python train.py --num_hidden_layers=10 --hidden_size=128 --n_experts=32 --experts_per_token=4 --d_expert=64 --d_shared_expert=64 --hidden_act="swiglu" --moe_layers=[0, 1, 2, 3, 4, 5, 6, 7, 8, 9] --n_empty_slots=8 --router_score="sigmoid" --normalize_top_k=true --routed_scale=1.0 --balance_loss=0.000107 --balance_bias=true --init_std_router=0.00764 --lr_router=0.00238 --num_attention_heads=2 --num_key_value_heads=2 --head_dim=64 --vocab_size=8192 --norm="rmsnorm" --norm_place="pre" --norm_eps=1e-05 --positions="rope" --rope_theta=10000.0 --rope_fraction=1.0 --qk_norm=true --attn_scale=0.182 --tie_word_embeddings=false --parallel_block=false --init="normal" --init_std_qkv=0.0357 --init_std_o=0.0 --init_std_up=0.0357 --init_std_down=0.0 --optimizer="muon_variant" --learning_rate=0.0154 --lr_mult_o=3.0 --beta1=0.95 --lr_head=0.012 --warmup_steps=50 --schedule="wsd" --decay_fraction=0.806 --decay_shape="linear" --final_lr_fraction=0.0 --batch_tokens=262144 --max_seq_len=512 --doc_mask=true --train_tokens=804800000 --max_steps=3071 --dataset="wikipedia_en"
Below are experts of layer 3 (counted from 0) of a mixture-of-experts language model. Rows are named router (the router's row for the expert), gate (a neuron's input weights, with its number), up (a neuron's input weights, with its number) and show model dimensions 0-127. Each number is 128 + 32 x the weight over its row's rms, rounded and kept within 0 to 255.
After each expert's rows: "mostly gets" lists some tokens that are sent to it at least half of the time. This comes from a sample of Wikipedia text that the model never trained on.

# expert 16
router [ 50 158 135 124 169 126 138 115 130 142 139 152 167 165 169 122 127  83 116 137 137  91 147 139  65  88 107  80 106  71 101 104 101 164 122 184 158  70  78 125 176 100 110 140 179 134 126  88 194 147 163 158  82 142 114 120 109 102  93  89 159  86  85 145 116 152 121  67 179 111 155 121 115 135 154 175 115 155 191 107 127 162 195  98 173 132 149  95 146  81 123 150 190 138 139 184 118 122  81 139 101 106 111 164 126 101 118 154 170 128  78  67 117 146 178 165 101 135 127 170 121 161 113 121 145 148 110 140]
gate0 [137 185  92 165 135 184 137 159 179 172 112 226 141 129 161  58 136 146 105 116 152  80 132  81 198 108  66 126 185  70 116 119 127  47 132 170 107 129 130 142 112 131 136 162 108  97  98 103 111  93 127 102 106 125 136 109 128 132 129  91 138  89 106 122  97  81 116  85 155 163 105 140 144  95 130 133 176 150 113 150 120  77 133  71 195 200 157  87 104 129 122  98 131 155 104  79 146 146 155 124 185 135 151 138 117 151 145 107  85 142 151 133 147 144 127 157 115 111 149 109 110 113  95 143 109 147 140  40]
up0 [170 154  94 149  77 151 141  98 103 129 105 192 171 123 131 127 112 149 140  89  97 141  72  94  93  97 135 123 107 175 172  91  92 151 115 103  57 177 114 141 156 118 132 153 134 176 186  86 174 107 121  96 203 158 101 142 121  33 151  97 128 161 150 128 136 146 181 169 125 162 149 130 125  58 118 141 116 164 101 106 106  88 119 152 104  75  73 127 126 121 133 119 164 127 119 192 129 129 146  79 118 134  95 115 153  52 140 135 145 118 117 194 109 135  99 161 123  78 149 109 112 134 126 146 132 132 125 206]
mostly gets: " to", " of", " in", " by", " for", " from"

# expert 25
router [103 140 119 111 127 140 120 118  93 132 163 121 125 139 130 133 123 147 110 114 128 117 186  95 102  95 134  73 121 167 122 105  80 154 146 142 155  86 116 144 126  59 122 166 211  62 102  85 166 146 143 152 152 175 133 142 149 170 118  95 159  96 140  85  67 111  81  81 174 183 107 116  89 148 125 159 100 105 181 126 170 119 100 126 110 171 138 132 118 115 181 128 103 161 139 125 108  86 122 162 106 100 133 132  38 108 119 160 136  50 154 173  88 145 206 109 111 106  84 123  95  74 106 135 144  59 134 151]
gate0 [140 175 161  72 163 204 197  88 134 172 133 142 117 161 124 105  86 149 158 107  97  65 117 119  82 177 127 104 129 155 129 120  95 124 129 159 152 172 181  88 124  80 122 128 140 144 112  68 147 140 132 104  69 142 132  81 129 141 140 136 167 130 102 107 101 128 165 151 134 163 108 101 152 116  84 173 158  82 200 155 122  89 123 123 168 106 156 130 125 175 124  90 135 167 110  72  85 134 138 154 166 119 151 143 133 127 154 214 158 111 124 157 146  81 101 144  96  92 156 152  57  74 123 174 134 140  82 145]
up0 [139 167 112 109 135 150 116 121 123  77 141 102 123 192 113 161 127 156 216 124 154 137 145 134 154 159 107 145  78 147 125 143  80  94 175 158 166 126 118 139 119  90 216 166 168 139 155 129 121 102 138  60 162 128 153 123 113 173 182 136 150 202 114 120 153 137 166  76 111 139 105 144  96 172  78 127 165 106 200 138 136 120 153 105 179 107 119 100 191 152 152 128 198 142 102 128  96 150 157 145 140 134 173  79 146 101 124 125 104 198 144 176 130 110 121 131 168 164 166 153 106 131 127 168 179 112 136 173]
mostly gets: " F", " f", " c", " •", " +", "Ma"

# expert 15
router [110 137 164  54 160 127  95 103 142 154 100 163 101 155 146 119 163 100 164 135  36 111 127 189 102 143 155  94  89  98 134 153  87 160 126 196 165  68 115 122 135  90 107 105 174 147  81 103  95 111 159 192 133  96 170  82 139 163 122 119 176 134  83 116 161 121  96 101 163 160 131 100 134 178 121 103 107 155 144 124 110 146 149 131 117 177 131 117 124 177 145  93 157 104 128 161 107 134 119  98 153 111 104 163 136 109 155 182  90 132 129 104  73 175 131 172 113 143 118 190 119 183 103 145 174 134  57 185]
gate0 [141 102  84 128  90 155  88  93 166 194 183 144 102 103 130  37 133 159  96  93  98  63  73 138  85 149 137  37 146 171 125 122  67  89 115 139 134 171 110 110 151 134 162 186 125 157 103 103 141 156 109 173 136  96 156 148 124 106  93 128 138 128 140 146 121 135 156  89 100 161 123  84 147 130 138 112 132 108 106 135  92 157  87  91  80  93 175 211 132 109 138 117 165 121 151 108 200  97 143 122 109 119 122 120 133 148 101 110 108  76 141 152 131 101  82 194 105 121 122 128  94 128 134  54 119  93 148 123]
up0 [106  57 116 141 114 157 148 157 151 142 110  97 141 120 150  96 132 136 130 163 178 174 159 140  98 120 155 167 102 100  93 125 108 101 121 133 128 142  94 184  99  77  88  55 104 131 111  77 177  94 164  98 102 148  82 202 180 131 144  98  75 183  95 171 141 173  77 131 141 101 123 145 101  99 139 131  79 162 105  51 115 145  82  95 142  83 106 104 126 102 141  95 178 157 135 134 131  58 155 126 162 136 175 155 142 128 110 129  62  91 116 124 157 115 140 103 113  71 125 113 122  92 143 165  97 146 129  66]
mostly gets: " at", " In", "In", " |", " On", ");"

# expert 13
router [114 135 141 112 151 112 124  91 135 173 127 153 130 154 163 151 144 145 121 154  64 103 154 147  67 125 176 102 126  79 126 143  79 182 154 180 190  47 159 117 137  68  93 147 158 141  80 143 152 106 127 180 190 125 132 121 177 157 105 116 150  96 118 127 131 144  95  51 127  95 148  83 106 215 149 113 116 156 135 150 172  71 118  88 122 182 157 125 151 140 170  78 119  91 106 148 101 147 105 126 144 133  56 144 132 122 130 102 127  90 145 145  86 167 127 128  56 178 118 138 124 167 120 122 135 147  84 146]
gate0 [129 117 109  98 147 163 119 146  66 153 102 129 117 176 176  77 118  90 132 106 111 118 108 109  78 134 159 161 163 168  91 104 177 119 126 105 145 113 132 111 104 105 122 192 137 131  86 116  68 189 142 164 170 144  79 122 119 173 177 137  96 129  70 134 153 101 167 115 165  84 143  66  81 173 146 128  95 143  97 134 126 129 171 115 137 144 109 131 150  87 112  74 106  70 134 186 127  92 100 127 147  84 134 131 160  83  92  64 111 160 100 157 119 171 140  98  43  71 131  79 136 164 170 108 114 132 103 144]
up0 [101 145 168 119 141  87 180 104 187 101 153 139 118 120  75 134 142 128 152 138 153 124 114 197 133 154 110 119  92 130 111  70 162 138 162  97 158  89 132  92 152 150 101 123 168 151  94 152 148 113 178  98 105  73 107 152  67 104 108 170  87 122 136 159 126 163 150 199 141 102 111 119 132 154 158 116 173 119 118 188 142 124 157  71  77 113  85  95  96 110 150 104 144 151 101  76 110 121 122 100  88 175 200 150 176 136 115 170 101 127 114  85 207 156  85 178 147 124 148  80 135 160 170  95 126 119  71 135]
mostly gets: " |", "|", " The", "The", " the", " Nominated"

# expert 30
router [133 157 102  85 144  97 154  75 128 134 107  98 177 149 243 117  98 172 132 105 114 148  91 132  82  97 177 116 145 111 115 157  93 115 143  94  87 109 148 141 115 123 115 122 130 137  95 127 158 131 205 173 149 133 184 122 164 163  68 164 195 128  71 120  99 112 113 101 126 124 155 154  94 163 177 194 146 100 152  90 128 119 144 127 119 120 101 101  94  89 132 107  87 108 127 127 141 100  96 108  78 108 129 127  97  92 139 112 127  77 125  92 158 182 113 133  82 164  45 102 139 141 144  92 139  54 149 107]
gate0 [ 59  75 127 140 125 176 121 133 195 144  90  72 125 214 144 137 115 100 168 132 160 137  89 137 160 222 104  81 157 121 129  86  86  63 146 119 150 168 154  63 151  92 118 176 139 175  79 126 120 127 114 143  93 158 127 145 123 119 134 170 149  80 129 141 119 142  93 143 130 119 151 110 131 109 176 136  97 125 119 193 115  92 137 123 181 122 121 125 162 100 172 152 151 185 112  94 100 107 132 146  79 140 128 125 139 132 129 175 180 125 130 139 133 149 100  91  94 189 105 132  81 168 160 106  83  90  94 164]
up0 [142 166 109 121 133 112 102 168 121 145 176 121 134  98 163 192 113  99 101 132  69 144 119 118 155 121 128  86 135 127 131 152 104 110 132 148 121 130 178  32 120 126 142  49 123 178 126 149 163 112 118 125 163  55 141 141 110 113  86 141 151 147 145 138 108 166 205 159 120 148 121 132 131 123 135 143 100  85  86 189  48 148 171 165 144 142 126 107 142 135  36 129 130 145 133 146 136 153  79 144 101  86 129 115 114 142 165 117  68 130 107  97 160 116 114 131  74 119 111 186 106  68  76  72 129 166 186 146]
mostly gets: " he", " her", " I", " He", "I", " they"

# expert 0
router [ 40 113  89  84 102  81 116  98 141 111 118 190 146 163 149  88  75 108  20 104 121 137 108 131  89 116  90 100 124 114 134 107  48 135 163 140 163 113 178 141 136  63 141 168 172 145 119  96 171 160  55 140  95 165 176 142 158 147 147 144 126  95  85 121 125 126  94 113 174 129 189 163 106 176 103 180 112 135 146 141 170 186 159 135 151 132 155 107 133 110 143 136 162 128 133 180 146 107 100  95  93  99  91 130 162 130 112 125 159 102 107 114  94 119 183 122 104 136 119 148 126 152 114 174 162 119 101 140]
gate0 [ 82 155 170  87 116 142 133 147  67  83 171 104 154  99 156 127 151 120  38 154 164 170  95 112 130 163 133 141 110  89 138 107 108 158 156 139  82  88 165 142 135 109 132 142 151 157 171 118 112 145 126 170 165 118 132  89 102 114  89 144  79  88 158  63 110 141 118 146 202 175 102 160 150 147 103 161 106 129 138 148 106 141 152 105 146 136  94 134 169  85  93  75 133 111 120  94 101 106  71  79 114 161 157 197 119 186 127 125 164 116 106 128 116 101 206 181 134 116 124 118  64 121 109 116  68 103  71 129]
up0 [150 137 146 139 151 154 100  72  56 173 121  69 165  82 129 129 102 133 189 111 201  43 125 177 123 100 108 134 126 134 149 116 181 136 179 168 150 110 126 211 120 142 116 139 126 149 146 152  69 104 160 189 146 135 164 162 130 186 127 152 136 150 102 100 147  92 111  96 123 110 157 149 166 140 124 110 101  75 145 120 105  92 128 117 100  98 180  74 154 117  97  92 130 141  97 128  98 144 180 106 172 116 121 173 139 117 100 128 115 132 161 186  85 131 113 116 111 177  70 157 111 112 159 175 124 186 150 128]
mostly gets: " to", " after", "°", " can", " —", " under"

# expert 12
router [130 169 170 139 155  79 147 135 164 151 129 137 135 168 129 132 107 104  90 128  85 107 143 167 106 147 161 102  41 123 114  77 149 114 183 135 205 116 180  85 151  89 146 170 121  99 139 108 147 115 139 140 139 136  93 146 141  91  68  40 160  33 117 141  80  85 141 156 166 113 141 105 136 178 108  96 155 132 111 121 103  91 170 134 136  85 115  71 143  94 154 136 181  62 121 151 150 122 133 136 131 107 105 161 130 122  94 177 120 112 157 176 105 178 156 145  98 137  89 166 102 164 106 138 124  74 107 116]
gate0 [139 156 100 106 173 123 148  91 141 181 197 184 122 161  88 125 158 139 107  71 117 153  97 132 153 127 115 107 107 172 158 170 151 167 134  76 116 159 122 116  89 116 125  88 197 104 128 161 120  71 185 169 133 155 134  77 150  91 181 131 139  63 131 172 131 105 162 140 153 126 145 175 147  92 120 179 104 109  90 145 126 138 181 112 143 103 110 163  96 167 149  80 132 128 215 138 136 177 130 134 113 133 124 102 176 132 114 164 104 189  78 158 138 141 101 111 125 138  88  83  61 136 137 126 117  79 113  79]
up0 [132 115 148 116 111  99 146 135 108 193 119 131 172  54 115 161 145  94 112 127 155  97 105  81 127 133 142 136 128 104 113 177 126  93 111 152 181 144 103 111  79 141 231 147 139 168 145  93 162  98 112  91 175 100  89 167 167  76 119 144 166 115 102 126  91 146 121 138 159 145 165  90 153 164 128 163 134 179  82 105  99 150  67 106 154 151 138 135 167 106 109 148 123 151 115 131  91  91 134 178 141 160 117 152 119 125 166 100  77 136  71 136 117 189 174 171  48 124  89 113 113 109 192 118 133 194 138 166]
mostly gets: "nd", " been", " Car", "mb", "rd", " First"

# expert 27
router [ 69 149  84 114 132 144  92 175 138 157 137 142 163 132 193 110 174 103 121  76 105 108 115 112 116  41 125  84 119 119 115 114  74 133 153 140 126 118 127 123 156 115  96 132 146 142 106 122 172  83 141 167 161 130 180 122 183 133  90  88 174  98  85 107  71 163 154  73 117 174 139 124  73 162  99 139 129 123 154 150 115 127 128 113 170 125 140 112 131 171 173 147 142  67 125 158  98  91  83 154 109 102  75  90 106  86 162 111 145 119 153 116  93 139 146 153  92 161  91 150  51  92 164  94 159  65 165  72]
gate0 [ 61 117 148 163 143  87 161 131 131 136 132 143 108 117 112 122 135 173  89 128 120 149 105 161 197 155 166 117 171 144 163  84  75 107 165 143 167 126 162 197 146 100 130  91 151 146 141 155  89  64 106 155 166  89 146 154 196  88 124  92 123  98 177 115 103  99 122  83 152 101 175 140  72 141 131 183 138 183 167 136 147 121 106 139 121  86 100 156 113 179 175 102 120 112  80  63 180  93 117 115  96 135 113 152 162 121 133 136 155 125 120  96  81 168 123 161  83  67 184 175 129 141 113 154 114 139 154  85]
up0 [ 96 140 130 110  91 144 110 119  88 141 128  77 140 118  87 166 137 160 156 118 120 162 107 152 112 102 121 174 130 113 179 152 130  77 143 151 109 165 196 125  93 140 108 102 207 141 150  95 196 109  99 210 156  82 139 180 153  69 154 101 186 126 124 129 121 165 164 112 138  93  83 155 176  72  97 117  80 166 108 158  87 162 157 165 152 138 104  88 124 150 147 104 115 120 102  25 106 147  91  95 168 136 145 121 129  91 144 120 160 134 121 155  78 123 166 106 101 111 124 137 167 140 163 139 148 146  66 113]
mostly gets: "'", " S", " A", " C", " M", " F"

# expert 29
router [106 156 113 141 151  81  94 157 151 129 142 109 134 185 144 198 202 115 139 155 131 165 100 158  87 154 178 108 130  94 129 127  72 170 120 199 154 101 115  73 160 100 120 152 132 140 139 150 124 126 170 206 100 132 109 121 142 164 108 107 134  86  83 116  92 179  76  66 144 152 136 148  68 162 175 123 122  45 148 122 150 154 160 158 143 119 163 128 159 119 126 101 183 133  91 173 122 151 154  62 130 104 142 166  89 134 117 118 179 134 171 125  99 130 138 189  91 132  85 128 159  99 126 178 139 139 122 155]
gate0 [184 150 113 162 122 154 165 131 105 116 160 180  98 141 197 185  96  86 142 122  64 162 162 111 133 133  80 131 148 159 174  95  82 133 120 153 215 130 121 140 100 126  73 135 155 132 139 112 120 160 125  73 114 154  89 163 133 106 101 154 108 108 161 152  63 166 164 114 117 102 116 159 109  97 148  83 158 114 101 180 130 131 168 113 127 145  63 122 140 127  92 142 145  81 144 121 202 132 104  85 114 197 179 155 134  76 163 171 147 139 128 122  95 124  99 114 132 149  62  99 171  86 109 147 139 156 102 169]
up0 [129 117 185  91 149 137 152 123 113 202  57 123  93 132 130 155 137 204  99 104  96 150 100 106 134 179  95 153 121  52 102 171 176 117 112  97  70 124 105 112 114 107  71 139 156 146 168 175 172 166 136 137  86 136 136  98  87 102 105 174  91 107  94 154 103 123 120 117  88 123  43 109 149 135 110  84 193 155  78 131 171 146  99 203 154 134 120 158 143 132 123 107 123 121 153  92 137  94 136 104 119 144 168 139 104 101 164 113 123 166 181 169  87 135 164  88 121 148 148 114  90 177 114 139 157 151 134 158]
mostly gets: ",", " and", " –", "),", " but", " &"

# expert 18
router [116 128  80 107 129 136  83 117 164  79 139 128 136 143 181 148 111 126 134  77 162 145 134 126 155  67 162 105 169 153  76 132 137 140 124 132 115  78 122  47  93  37  99 138 176 102  97 144 177 141  95 129 162 118 114 147  61 148  54 116 105  63 140  87  89 163 100  79 159 165 134 138  86 151 119 114 138 140 217 108 189 119 129 133 106 165 180 104 108 127 147 124 186 114 168 131 122 124 127 104 133 111 115 125 117  79 126  94 159  63 145 116  91 131 135 122  93 143  90 101  98 122  70 140 115 144 100 159]
gate0 [ 67 169 125 152 178  84 122 163 154 121 160 214  85 161 111 146 111 104 181 148 150 156 139 109 112  78 104 137 151 139 126 163  90 141 162 125 142 124 104 134 119  95  87 118  76 114  80 104 113  89 144 110 133 125 135 177  87 193  93 115 153 115 113 114 126 163 152 102 181 155  96  86 130 138  99 164 123  98 171 154 183  77 130 125 124 135 179 107  94 130 176 194 157 134 160 183 125 110 173 115 159 161 117 106  44 149 157 171 135 165 187 126 121 131 150 200 148 182 149 129  90 140 129 143  82 141 140 125]
up0 [174 127 121 110 108 122 134 153 121 169 137 110 119 120 112  69 125 215  76  83 127  86 105 154 177 146  74 181 130 137 183 108 115 126 149 167 153 101 163 149  96 125 152  82 119 143 110 127  56  99  76 176 129 126 162 123 119  54 199 177 163 169 132 160 171 135 100 140  99  89 124 176  95  95 135 132 150  91 116 118 142 149 129  88 124 135 112 176 147 152 138 113 127 126 113  96 115  85 108 101 100  53 175 130 183 148  91 109 144 128  69 149 116 105 151 108 135 123  87 152 176 123 166 151 194 176 116 144]
mostly gets: " due", " du", " un", " la", " c", "De"

# expert 28
router [149 163 117 111  97  82 102 111  68 106 109 162 147 187 180 127 123 138 125  94  96  93 145 208 160 152 117  83 190  70 167 113 106  73 233 187  99 119 133 123 140 102 121 153 144  80 129  97 163 106  81 147 149 135  88 140 104 153  76 162 114 158 127 130 119 160 144 103 140  87 149 131 150 164 168 117 157 146 145  96 121 129 137 125 168 135 116 103 108  74 195  88 169 105 113 165 116 118  95  71 137  94 180 149 150  61 149 123 117 114 132 123 120 143 119 168 131 165 126 178 107 148  77 169 130 116 107 153]
gate0 [109 150 193 102 111  83 134 162 118 115 117 143 157 150 124 129 125  83  97 147 155 151 142 163  82  84 142 134 135 137  77 102 124 117 146  82 130 187  86 111 115  94 158 123 137 152 148 122  89 105  93 191 132 129 136 112 136 139 114 130 107 154 179  95 155 161 110 147 108  71 141  83 115 145 133 141 145 137 102 134 109 184 154  83 142 130  79  68 138 118 102 114  82 153 153  65 109  31  62 185 121 112 178 121 179 159  98 112 106 129 126 133 139 169  92 132  82 140 115 191 170 125  95  92 149  78  44 171]
up0 [161 149 132 149 114 153 104 129 128 104 114 133 105 102 147 116 103 157 163 140 140 153 154 132 176 103 150 174 136  77 134 165  86 107 169 120 129 168 194 123 146 131  95 141 152 100 141 149 204 104 133 133 164 162 130 123  71 177 134  94 108 110 160  53 138 130 102 137  58 107 201 143 189 109 146 159 115 104 155 186  93 112 152 140 154 185 163 152 127 125  83 146 176 155 159  54 124 120 134  83 114  91  98 150 154 193 171 134 100 107 160 118 157 190 144 126 125 116 165 189 114 169 159 190 148 105 125  98]
mostly gets: " Pi", "ci", "|---|---|---|", " Gi", " Pe", " Ti"

# expert 24
router [114 123 122 123 146 109 140 142 113  74 128 157 133 192 180 141  91 136 119 117 118 101 198  99 114  99 163 107 132 168 122 138 102 144 114 128 143 126 153  97  73  51  93 124 170 123 101 101 145 107 126 151 159 131  86 113 114 101  80 128 124  72 158  93  42 103  92  88 120 132 118  97 104 141 128  97 109  90 205 108 147 112 105 163 150 126 162  54 134 144 132 113 201 153 196 136 101  69  93 136 128 124 158 113  91 142 124 113 101  60 161 129  50 164 116 125 138 138 105 170  90 138  73 154 113 118  84 175]
gate0 [111 140 149 110 108  42 113 108 205 101 119 114 101 127 143 132 123 143 122 125 167 105 135 107 135 135 230 117  89 121 139 128 124 170 138 153 114 164  83 134 101 120 111  91 154 107 151  71 142 100 123 118 202 131  94 170 116 120  70 177 181 167 180 143 159 101 160 124  91  95 147  92 123 152 166 239 112  58 104  90 145 134 124 139 132 104  85 114 103 135 136 110 122  93 157 138 104 126 133  79 157  88 125  93 116 143  76  98  88 138 194 105 134 109  89 155 109 103 113 155 132  91  77 145 147 119 149 148]
up0 [145  98 127 154 154 131 104 119  86 155  39 151 137 122 152 130 154 140 155 162  89  72 135 155 101 158 120 150 176  90 144 118 136  79 169 147 112 114  87 142 198 138 149 160  77 165 142 100 118 195 106 117 151 173 115 128 114 136 120  87  63 126 135  80  98 157 113 105 115 166  90 189 167  84 102  73  97 174 141 187 100 112 123 110 130  95 164 124 100 155  91 157  66 143 145 116 120 112  93  95 139 148 120  89 129 164 182 130 153 119  74 146 144 118 159 124 100 139 131 134  84 198 102 138  53 160 104  86]
mostly gets: " El", " Am", " Sal", " Em", "Th", " Ben"

# expert 19
router [116 207  39 121 139 142  89  79 172 146 136 125 136 139 175 132 115 109  67 103 153 140 132 146 143  82 135 110 159 113 112 117 108 138 115 111 111 123 147  35 118  49 120  89 175 120 103 147 153 131 121 160 164 152 137 122 144 152  83 129 138  84 131 117 131  97  86  99 143 187 103 128  81 172 130 120 177 174 153 132 151 113 207 111 123 160 196  97 147 131 162  77 139  95 165 179  96 161 101 105 123 119 135 127 126  74 145 122 121  82 139  96  98 133 194 144 101 151  86 107 109 120  97 123 160 147  57 136]
gate0 [132 132  62 128 179 181  90 137 120 123 150  97 150 186  84  56 176 121 124  75 158 131 193 153 165 101 145 175 108 134 141  30 113 152 123  73 118 174  82 149 149 175 118 121 148 113 117 133 106 127 102  96 113 122 133 128 131  97 146 119 139 108 112 167  68 156 116 165  98 109 148 103 143 145 146  58 147  80 135 184 133 171 177 185 102 142 177 115 143 143 182 135 135 137  99 144 112 131 150 103  72 136 136  59 119 158 111 107  78 128  63 111  99  99  97 159 141 119 101 114 150  91 119 127  93 124  87 126]
up0 [141 131 154 173 112 149 199 132 178 132 136 137 116 120  95 115 113 158  83 132  95 174  78  60 113 147 139 100 170 207 110 123 123  98 117 117 121 146 190 110  83  72  61  79 137 155 118 156 162 136  76 133 182  96 118 116 120 125 186 115  97 108 103  93  78  82  76 135 133 175 135 136 173 167 104 157 113 149 130 128 153 108 133 121 176 116  90  78  58 126 164 173 106 154 196  79 159 192 174  96 119 170 135 138 143 126 139 130 147 172 105 145 102 161 112 109 140 129 125 146 113 149 109  82 165 120 144 120]
mostly gets: " two", " three", " four", " same", " five", " six"

# expert 1
router [111 168 126 105 160 131 129 161 128 123 130 170 124 134 138 100 177  46 112 107  96 168 130 118 105  39 163 115  74 147 167 180 102 111 167 186 137  84  94  46 113 122  97 137  97 151  83 124 149 104 159 157 114 118 139  94 125 123 134 114 159  74 141 102 133 165 132  92 185  82 154 110  84 135 161  99 181 124 142  93 154 117 153 155  91 146 135 121 163  94 144 132 168  45 140 150 131 114 166 116  72 127 123 134  71  90 143  95 111  74 111 128 111 105 160 167  96 108  86 175 158 155  74 140 137  90 132  88]
gate0 [118 146 127 100 151 156 116 127 144 165 162 130 106 191 144  98 142 110 100 149  86 132 164 179 140 113 176 128 126  90  64 127 153  76 157 125 159 121 102 117 140  59 155 176  86 112 115 119 181 134 106 115  96 104 174 149 153 105 154 125  97 118 171 101  90 110 126  85  81  60 106 113  94 177 140  67 188 148  37 117 129 198 147 135 143 104 139 135 110 172 131 144 106 108 159 144 159 146 151  96 147 178 112 133 144  82  99  89  74 150 117 131  70 144 128 111 166  95 143 181 146 179  75 176 128 102 136 155]
up0 [154  80  91 104 126 126 142  66 153  87 107 119 159  83 151 156 103 133  88  99 144  80 145  75 138 159  87 103 151 213 154 134 106 144 123 142 110 166 149 132 124 174 184  80 110  89 156 127 106  91 142  65 131 143 154 100 102 100  79 139 140 122 135 115 104 111 110 163 136  87 177 123 141  99 119 129 140 158 195  70 177  97 130 121 121  86 101 107 131 121 126 155 188  95 128 140 138 172  93 111 125 144  91 115 138 122 145 171  51 139 145 164 128  65 200 161  70 171  88 131 112 140 141 117 204 168 125 138]
mostly gets: " Mo", " Na", " Ha", " Ko", "hu", " Ka"

# expert 11
router [117 120 107  98 110 144  89 133 123 137 114 120 126 137 125 148 160  61 141  99 147 160 130 168  94 102 157 104  76 104 175 125 101 123 165 131 197  66 138 133 115 105   0 192 153 145 106 174 145 114 136 145 159 167 132 105  78 171 129  94 126 108 152 156 162 113 109 148 118 135 149 128  79 126 141 100 174 147 139  96 147 115  95 182 149  99 110 105 144 136 123 105 145  62 213 131 157 127 100 105  71 100  82 177 110  94 167 173 132 123  80 111 101 173 182 174  79 105 104 146 140 103 119 140 134 133  96 120]
gate0 [113  95 110 127 104 132 103 104 178 145  69  89  71 131  96 165 202 105  74 118 136 139 127 150 166 195 140 138 111 141 113 125 144 147 143 212 117 150 130 101 100 120 117 175 152 107  90 129 123 105 107 138 119 124 131 155  76  94 113  82 107 161 122 129 153 111 126 113 168 182  69 149 142  85 193 107 135  98 117 134 107 129 161 123 118 150 160  72 157 121 168  91 133 133 154  96 159  93 114 158 216 145 116 170  56  99 142 146  52  68 124 127 139 132 191  77  98  86 128 101 167 148 112  96 148 134 134 155]
up0 [100 143  86  65 119 155 117 144 106 115 143 105  84 164 153 138 101 125 100 128  76 191 122 132 127 112 116 139 143 112 148  94  70  95 154 151  59  76  99 118 129 106 148 136 122 121 103 120 157 119 118 131 185 120 204 122  75 166 131 160 163 140 107 129 133 111 168 177 153  90 137 146 111 128 151 177 130 162  41 195 120 118 153 117 114 116 126 184 153 132 109 126 110  89 109 132 169 119 130 109 160  38 112  75 198 154 112  82 170  88 157 103 175 105  98 159 184  68 162 132 135 117 147 119 137 169 146 161]
mostly gets: " San", "rd", "idae", " Mad", " Ven", " m"

# expert 10
router [133 180 163 102 123  82 153 129  99 183 102 135 124 135 152  82 158  91 133  96  83 128 153 106 136 105 141  81  65  32 136 149 118 112 171 118 127 102  93 106 105 129 103 159 144  78 107 111 120 133 180 202 150 133 138 140 117 133 117  64 145 152 116  78 130 151 110 144 121 121 183 109  99 152  95 111 193 148 148  97 135 118 124 157  77 133  96 119 175  67 150 123 139 111 139 175 111 105 128 123  74  43 149  90 121  98 180 136 124  82  67 139 124 132 152 134  86 131  69 169 157 163  61 131 145  95 140 104]
gate0 [119  70 133 160 167 100 163 101 104 139 209 127 121 111  78  93 104 134 132 182 170 150 116 155 162  72  87 115  94  99 156 111 143  82 145 110 143 136 111  81  58  85 109 137 110 138 169 122 161 122 127 153  95 142 152  89  69 151  82 155 106 149 130  78 131 201 195 173 163  94 106 136  91 189 202 159 118 124 141 155 205 159  74 156 136 120 110 120  99 123 115 115 144  92 117 112 148 129 124 127 127  93  86 137 112 117 130 161 126 137  81 155 120 137 194 153 121 134 108  98  66  72 113 112 147 138 105 127]
up0 [184 146 119 156  94 115  82 128 131  77  93  91 176 105 149 110 227  98 119 149  88 125 151 124 145 134 174 149  81 138 116  63 153 151 173 151 128 138 110 106 176 149 119 146 163 142 125 149 112 105 105 109 117  95  96 172 116 115 132 159  94 129 102 155 121 173 126 110  84 138 154 173 107 114 141 153 131 122 111 185  94 151  97 150 164 121 134  78 173 141 145  42 138 158 205 143  86 174 175 143 145 111 101 189 133 126 175 126 131 133  69 171 114 133 145  81 111 166 111 170  76 104 164 147 163 152 193 127]
mostly gets: "ak", "ya", "iya", "uk", "ı", "tsu"

# expert 6
router [130 160  70 110 137 144 125 145 157 154 116  97 204 178 170 144 184 129 110 159  92 140 128 159  75 117 187 128 104  92 159 111  70 152 115  89 127 113 149 136 122 134 100 150 124 161  95 181 131 147 145 150 117 156 113  99 124 124  90 123 125 113 119 169 128 151  78  97  86 128 106 136  71 154 113 118 132 155 153 135 124 111 177 173 170 110 132  53  98  78 138  90 148 106 159 110 104  89  94 110  73 130 188 132 140 105 165 149 132 128  68 117 108 140  95 176  48 156 156 181 110 120 126 198 154  98  52 170]
gate0 [108  95 153  89 182 108 170  47  92 116 174 110 168 133 129 107 127 118 138 149 191 168 103 142 124 112 124 125 100 173 148  92 121 112 131 132 150 163 146 118 139  45  69 102 107  95 107 172 134  72 140 113 121  82 155  52 128 110 119  73 107 152 142  80 124 108  48 100  83  86  94 106 141 158 121 188 164 131 131 114  65 123 105  90 120 102 120 138 119 150 117 134 158  69 139 139  86 153 114 131 124 169 151 119 110 133 165 126  85 125  67 101 155 141 114  89 117  94 112 124  64  98 156 180  63 112 146 128]
up0 [123 160 140 147 155  99 106 103 116 114 153 130 126  89 108  98 110 117  94 121 137  90 147  93 151 112 162 172 164 152 119  66 127 148 126  98 101  71  90 159 154 186 135 108 115 119 111 172 142 125 130 139 132 124  90 163 166  99 143 108 195 145  80 166 166 147 120 128 149 115 103 121 168  96 159 149  95  63 126 123  63 178  84 105 178 199 189 181 138 107 121  94 126  86 137 159 176  72 160 120 105  90  36 125 111 107  95  68 115 108 183 108 154 139 101 150 160 165 114  78 157 138  83 131 169 100 126 116]
mostly gets: " David", " Michael", " William", "ley", "|", " Robert"